Experts of a small language model.
Experts: 64 experts in each of 8 layers, 160 GELU neurons an expert, 4 picks a token, a softmax router.
Below are experts of layer 4 (counted from 0) of a mixture-of-experts language model. Rows are named router (the router's row for the expert), down (a neuron's output weights, with its number) and show model dimensions 0-127. Each number is 128 + 32 x the weight over its row's rms, rounded and kept within 0 to 255.
Before each expert's rows: a language model's description of what the expert responds to. This comes from a sample of Wikipedia text that the model never trained on.

# expert 40
Description: First fragment of a split surname at sentence start or after a date clause, before was, e.g. Ol(son), Gold(stein), Lac(ey).
router [116 147  88 146 111 155 133  97  99 161 117  73 175 104 178 141 144 131  98 105 100  93 157  89 105 176 151 162 150 158 121 105 155  90  86 153 195  80 154 124 138 135 103  85 114 101 168 145 142 118 116 141 129 137 150 105 141 109 139 137 141 107 124 126 166 130 106 105 188 164 118  47 161  97 138 144 151 143  91 133 106 132 147 147  60 111 136  60 172 138 172 139 142 115  63  67 145 130  94 156 197 128 147 134 106 105  91  84 140 130 135  99 174  94  95 114 160  98 168 131 126 129  58  73 126 134  91  88]
down0 [ 88  88  72 170 128  91 133 143 103 107 130 145  90 119 111 100 127 142 138 151 134 114  69 147 174 126 106 137 152 136 159 113 164 138  98 106 127 114 131  95  79 129 205 141  80 159  79 129 112 127 117 123 118 111 168 144 102  97 144 156 175 159 167 103 148 124 149 107 134 135 106 116  94 192 136  72  77 113 134 158 112 232 131 135 137 156 147 124 171 108 135 138 131 147 145 114 115 111 116  69  92 107 141 153 116 148  90 211 140  69 143 135 171 187 164  96 151 121 115 148 147 203 167 102 133 110 121 117]
down1 [ 89 165  83 133  98 135 135 104 146 161 170 153 131 106 107 162 168 158 126  92  88 139 195 164 105  96  89  93 138 112 158 142  85  90 106 162 113  73 115  74 141 152 107 164 156 143 135 126 105 130 113  89 100  84 135 104 152 104 142 137 122 131 184 123 113 162  67 175 121 147 114 127 130 122  87 122 166 122 124 105 158 124  98 168 131 165 160 100 174 150  60  90 116 134 143 136 112 155  68 129  80 111 177 137 133 144 167  81 139  79 153 157 169 140 145 134 128 109 222 135 142 186 131 142 117 172 135 141]
down2 [122 138 175 187 114 150 131 114 176 133 111  88 115 102 118 148 147  36 144 136  92 116 114 113  80 168 180 136 102  58 127 113 108 122  78 136 199 100 124 117  90 152 127 110 162 104 177 154 168 102 100 102  56 138 130 140 198 166 136 115 164 154 132 157 136  82 141  99  85 186 116 116 187 126  88 128 150 107 130 156  99 126  82 134  95 163 100 124 124 162 146 139  81  99 122  69  90 142 136 118 100 129 128  60 170 168 123 149 121 155 115 103 157 144 145 106 187  83 158 174 104  65 165  71  95  99 123 166]
down3 [ 81 126 172  88  96 194 154 120 116 149 155  90  76  74 151  71 109 121 123 171 132 115 134 171 110 147 118 142 101 133 154  87 114 102 125 159 127 151 189 139  65 158 127 164  92 173 129 141 110  81 142 141 109 178  72  86 187  98  91 145 148 108 113  92  61  70  70 136  79 114 157 157 130 172 114 114 125 121 120  95 136  88  87 124 143 178 132 166  89 116 109  90 152 170 111 131  98 154 103  86 113 164 137  99 165 147  95 165 159 165 115 119 125 127  82 165 171 163  96 133 156 165 135  99 102 139  81  89]
down4 [101 148 144 126  83 115 124 212  51 115 135 113 149 158 160 128 157 139 128 116 172 204  46 128 135 117  90 135 149 139 204  90 138 140 126  94 173 128  71 140 137  50 160 100 111 127 116 178 113 143 150 161 151 154 124 138  78 107 115 147 101  92 143 100 139 147 140 137 123 105  35  98 159 119 108 178 139 115 146 131 116 145 139 135 124 175  81 148 159 144 154 108 107 117 123 155 160 147 169 133 142 157 108 204  82 153  85  80 180 133 112 100  92 132 144 103 129 106 142 112 122 212 171 122 110  96 100 125]
down5 [ 75 116 120 143 215  93 166  92 139 117 115 127 148 153 149 123 119 168 139  99 114 148   0 157 105  98 152 174 122 133 130  67 140 150 123 115 122 110 126 118  90 116 168 165 134 128 115  61 106  83 115 115 128 169 152 141 131  86  96  99  94 163 100 126  98 169 148 117 130 150 130 122 157 143 158 149  83 100 128 155 108 105  78  41 178 151  97 188 107  65 179  91 121 124 148 152 150 132 127 162 105 123 131 197 134 123 128 220 110 150 125  79 125 106 126 140  85 156 105 117 126 141 115 128 120  87 143 160]
down6 [135 147 110 151  97 162 157  87 133 190 106 182 139  75 142  95 152 111 108 123 129 131 119 129 136 115 179 212 165 183 142 123 112 107 167 162  97 173  97 154  97  90  86 176 155 156 119 145 121  93 139 115 144 152 118 136  78 136  72 150 109 126 139 151  97 139  95 135  82 134 137 122 101 114 151  85 178  86 120 121 157 153  79 130  77 127 128 132 153 132  80 130 121 113 157 127 114 151 129 111  91 167  99 156 151 102 148 181 135  74 112 179 170 120 133 126 174 212 103 179 120 105 129  89 122 185 152  92]
down7 [ 87 140 137 164 126 105 136 120 134 149 182 138 101 162 148  95  99 142 123 126 125  89 126 129 129  83 116 104  71 104 144 137 106 107 171 151 109 142 107 115 144 127 184 200 129 150  86  80  93 175 140 135 160 159 143 130 112 120 117 152 106  86 151  68 119 150 101 157 156 121 116 162 134 190 136 112  97 102 130 120 168 116 189 164 122 144 166 171  71  63  82  84 141 142 134 140 172  84 126 142 104 146 104 109 103 113 151  74 109  89 152 110 183 154 203 121  91 144 116  97 179 182 159 155 149 100 117 134]

# expert 19
Description: Middle and end pieces of foreign personal names and Latin species names, e.g. Puccinia aden-oph-orae, Trach-sel, Saito-h, plus accented letters.
router [107 206 116 122  82  87 122  94  69 132 115 111  99 156 168 100  84  92 227 117 164 121  82 137 128 130  90  58 139 167  98 134 144 130 106 132 112 135 124  85 145 109 168 120 112 118 101 189 159 181 121 114 154 133 137 107 153 159 147 181  92 153 171 106  98 187 142 174 103 124 130 106 150 121 109 187 184 155 157 160 126 122 178 140  96  99 110 158 138 124 165 107  73 127  78 138 122  99 158  83 183 130 100 158 101 140 154  75 186  78  76 140 164 106 195 138 105 105 160 138 138 188  84  98 131 116  95 177]
down0 [105  93 129 140 185 101 109 157 116 119 196  83 112  39 125 107 130 113 140 181 106 120 148 125 148 113 116 121 167 165 126  86 162 160  81 135 108 111 152 135  82 115 135 190 117 157 117 149 178 167 114 157  96  98  93 105 113 150 161 157  51 102 122 129 135  97  83 152  96 165 136 126 149 146  99  85 174 122 159 145  47 134 144  97 103 124 131 145 106  97  63 140 141  70 151 114  77 140 172 100 148 127 116 165 117 117 117  61 156  95 160 196 154 193 132 109 181 159 102  81 122  97 189 167 148 113  54  98]
down1 [ 80 131 144 108 152 169 110 133 114 131 112 174 150 151 119 115  18 135 112 124 107 157 168  89 133 149 114 117 185 156  81 195 145 148 171  86 146 140  96  73  92 102 154 110 116  51  93 103 129 170 154 130 115 107 149 115  72  89 132 142 119 118 109 145  96 128  93 122 187 103 116 105 154 117 155 181 118 164 160 137 156 145 107 135 138 166 163 140 149 149 133 110 142 123  57  98 206  83 105 126 109  84 116 138  99 140 102 120 146 166 114 133 100  92 137 113 123 135 110 148 140 141 139 137 145 104 119 155]
down2 [190 178  91  88 149  95  64 166 118 128 101 155  96 152 120 157 177 145 128 182  98 154 116 139 147  98  89  33  71 148 186 100 141 103 179 133 139 130 103  97 134 146 126  50 115 131 123 204  97 121 135 132 130 115 121 112 149 100 141 117 113 163  73 182 139 138 111  94 129 118  93 108 178 141  84 136 192 111 140 135 191 180 149 120 146 108 115 135 121 103 118 152 144 147 153 152 161 146 165  99 123 123 122 158 159 114 114 147 144 221 137 117 119 164 159 144 183 117 111 117 158 147  95 130  96 117  71 106]
down3 [154 132 128 201 158 125 157 125 160 115 112  81 156 117 174 130 156 136 117 160  81 110 115 149 134 154 113 105 149 129 112 109 143 113 123 168 116 116 150 102 179 105 130 148 139  82  69 128 108 157 108 103 143 122  84 111 128 142 159 148 124 127 132 123  54 108 138 116 124 137 140  76 150 107 181 153 163 200  91 144 188 118  99 172 105 124 105 148 158  91 225  85  87 198 183 131  84 111  64  97  97 147 106 210 167  94 145 117 121 129 133 161 122 143 119 201 173 137 118 165 139 157 117 107 209  99  67  82]
down4 [176 164 148 145 136  86  66  97 101  47  92 210  94  97 125 113 155 113 154  94 152 175 170 145 174 136 110 129  78 162 149 107 103 123 152  82 138 100 158  99 121 103 141 144 144 151 115 146 150 110 163 102  88  38  79  93  91 152 166 120  82 147 170 148 136 165 107 187 117  92  74  91 202  91  85 125 164 123  72 119  80  64 126  75 126 121 155 151 101 159 157 145 138 106  77  86 135  97 124  92 153  85 146 208 135 106 178 141 144 134 153 127 132 136 103 104 158 195 178 128 149 118 132 135 132 203 128 160]
down5 [146 119 132  78 143  91  62 148  97  93 160  97 154 160 123 116 107 117 110 122 119 102 124 148 106 101 117 167 132 140 165 118  92 144 139 202 136 163 150  84 110 126  77 184  58 126  91 111 148 150 118 108 149 165 172  59  86 200 103 134 107 104 150 113 124 115 137 189 149  86 128 114 117 162 133  69  80 119 132 114 223 214 174 165 135  89 101 161 129 190 137 125 150 116 121  82 157 149 167  77 124 129 241 129 134 138 105 112 123 135  80 162 107 129 149 163  92 209 124  95 164 131 134 110 157 179 145 123]
down6 [132  82  90  30 162 116 122 166 108  66 133  76 102 106 126 131 128 134 154  95 149  56 167 170 101 165  90 128 113 154 153 150 107 167 180 110 103 124  92 158 137 156  89 146  84 169 135 200 155 115  97  87 115 137 156 129 159 146 169 116 108 100  90 100  70 172 141 131 142 126 122  72  93 119 130 106 111 130 100 127 160 126 128 157 148 108 132 156 218 131 136  68  81  62 125 125 173 131 183 135 129 124 185 119 145 145  80  64 139 145 108 129  88  98 165 141  92 188 121 168  65 120 166 168 143 156 140 104]
down7 [ 84  95 105 144 137  94 167 158 148 121 161 127 109 137 132 120 153 160 103  89 129 163 180 119 138 195 104 135 170 153 169 118 124 111  95 129 116 134 148 129 136 166 119 150 154 170 134 126 146 110 148  62 151 177 143 155  87 167 129 104 190  81 173  69 147  91 173 106 145 175  93  93 189 151 132 126 100 158 126 122 155 148 152 171 100 116 170 199 127 160 147 129  92 156  95 119 103  62 116 169 105 110 193 143 145  75  99 102  90 133 124 131  55 146 163  84  97 170 135 128 171 130 103 153 103 121  53 163]

# expert 63
Description: Pieces of proper names and figures in album, chart and media entries, such as Records, Press, Billboard 200, DownBeat.
router [ 61 121 121 155 148 139 131 119 144 129 102 100 186 114 144 151 125 155 132  83 218 121 106  92  45 149 137 129 135 153 141 158 137 111 109 135 136 123 145  97 126 134 209 126 154 183 176  91 108 101 137 143 109 101 126  54 167 127 115 119  70  71 133 102 171 148 140 127 109  69 137 152  62 161 149 110 160 140 129 148 104 136 185 176 133 129 153  88 180 130 171 115 112 130  76 144 111 126 149 103 161 164 165 109 105 127  84 148 115 115 130 178 178  85 100  54  63 134 153 127 121 160  35 134 141 152 124 161]
down0 [179 148 165 105  95 158 163 143 137 192 192  79 147  81  62 117 121 137  99  88 147 129 105 125 153 127 148 146 135 134 156 130 106 106 115 118 207 128 163 143 111 140 141  96 178 204 111 111 174  93  80 108  96  95 122 157 130 136 165 167 136 162  56 145 150  99 117 149 142 108 104 123 104 151  95 169 122 126 150 114 133  43 112 101 183 165 142 106 111  82 114 117 193 115 152 126 181 154  81 122 127 140  91 110 106 105 193 248 117 154 140 137 148 134 131  79 122 139 122 142 108 156 140 136 111 136 152 129]
down1 [131 110 106 129 109 209 155 154  54  89 123 179 124 143  91  87 140 148  76  78 140  65 137 139 147 132 156 175 145 188 148 100 149 150 146 193  94 102  77  95 149 140 104 168 156  96 145 153 116 122 178 140  97 155 138 124 103 115 166 119 147 128 174 122 182 170 103 137 143  79 100 124  92 112 138  94 100 134 103 101  58 202  92 162 132 108 114 124 169 127  84 120 140 100 147 105 128 103 108  98 122  98  95 138 134 129 122  79 124 104 156 111 149 146  77 112  87 178 106 143 131 158 166 104 101 166  87 155]
down2 [148 136 134  77 136  70 105  77 179 180  49 123 104 148 127 159  74 160 108 111 162  88 127 126 103 126 124 144 132  71 176 146 131 135 149 105  95  47 132  93 115 149  60 130 129 178  77 100  74 131  98 146 140 126  96 146 115 156 140 114 128 111 147 141 129 142 143 109 116 120 169 152 139 153 151 105 218  82  66 108 159 111  85 113  83 150 110 183  99 129 166 146 152  95 154 147 179 131 120 143  74 192 189 123 112 153 142 149 172 163 114 101 131 104  98 124 128 103 118 146 129 153 128 181 148  86  98 112]
down3 [121 151  89 157 106 110  76 152  82 120 128 137 124 190 113 164 126 143 102 216 206 119 118 105 121 142  69  91 181 102  96 207 157 114 103  53 129 111 128 144 140 100 149 129 133 161 166 160  89 136  86  98 124 127 150 137 109 156 100 168 122  72 136 116  83 140  99  75 140 154 154  98 174 108 107 151 131 150 125  94 170 172 100 146 150 104 178 198 110 146 111 119 127 127 118 121 131 100 146 113 109 177 124 115 104 128 185 120 131  74 134 103 199 129 108 153 164 163 121 135 137 151 170  90 175 120 122 118]
down4 [116  87 112 176 118 169 130 105 143 147 153 130 133 167 162 101  86 130  83  98 155 150 145  92 140 109 138  72 114 141  98 174 102 102 113 177  91  73  90 102 132 141 104 133 101  96  50 172 110 155 128 141 192  92 135 219 111 111 139 113 130 131  46 101 180 116 146 157 179 107 119 164 131  77 118 140  97 124  83  80  98 126  70 114  81 134 111 141  94 127 169 147 130 135 109 113 161  93 121 144  69 146 120 162  99  86 154 151 152 161 167 133 120 108 198 166 141 117 151 136 112 153  62 127 107 105 104 123]
down5 [133 161  87 136 144 157 162 109  95 196  97  98 195 133 149 109 117  94  92  89  71 120 163 145 191 146 143 119 129 101 130 100 143 180 134 123 148 132 158 118 154 216  92 108 160 120 161 176 128  98 144 131 141 136 135 143 118 157 169 135 153 132 169 156 139 180 107 115 118 196  50 129 118 110 102 141  88 126 123 150 114  94 137  95 156 139 112 123  97 125 172  45 140 149  91  82 146 187 130 109 101  40  88  82 128 103 133 141 102  69 188 107  70 120 151  87 156 107 100 133 140 122 180 138  89 148  69  79]
down6 [ 84 149 129 138 115 112 157  92 182 180  77 134 105 202 116 144  95  71  84 126  68 161 191 181 131  70 124 165  93 140 104 159 112 182 109 130  66 157 142 159  58 136  76  80  62 148 168 145 147  84 129 160 153 151 114 158 134  97 134 134 152 134 131 135 126  76 144  96 103 111 163 164 166  99 153 127 110 136 133 116 110 129 135 136  71 113 126 130 139 155 191 157 128 106 193 114 178  94 122 166 151 143 125 127 130 132 126 124 123 129  56 109 111 144 137 194 150 102 167 117 104 114 149 175 163  87  97 136]
down7 [133  80 119 130 130 148 125 119 118 127 186 146  87 144 148 147 104  88 138 125  86 164 142 126  90 121 112 114 115 156 151 113 115 149 128 105 161  97 153  99  80  92 123 151 118 137 129 131 135 100 133  58  62 104 132 174 143 153  48 115 119  96 132 193 144 136 123 196 173 118 191 131 164 153 113 116 192 115 190 131 135 103 103 176 163 113 149 125 125  99 121 115  76 113 175 159 205 108 117 158 126 164 156 107 106  82 135 142 106 152 154 135 123 103  94 136  78 142 123 131 216 140 114 111 152 119 144 150]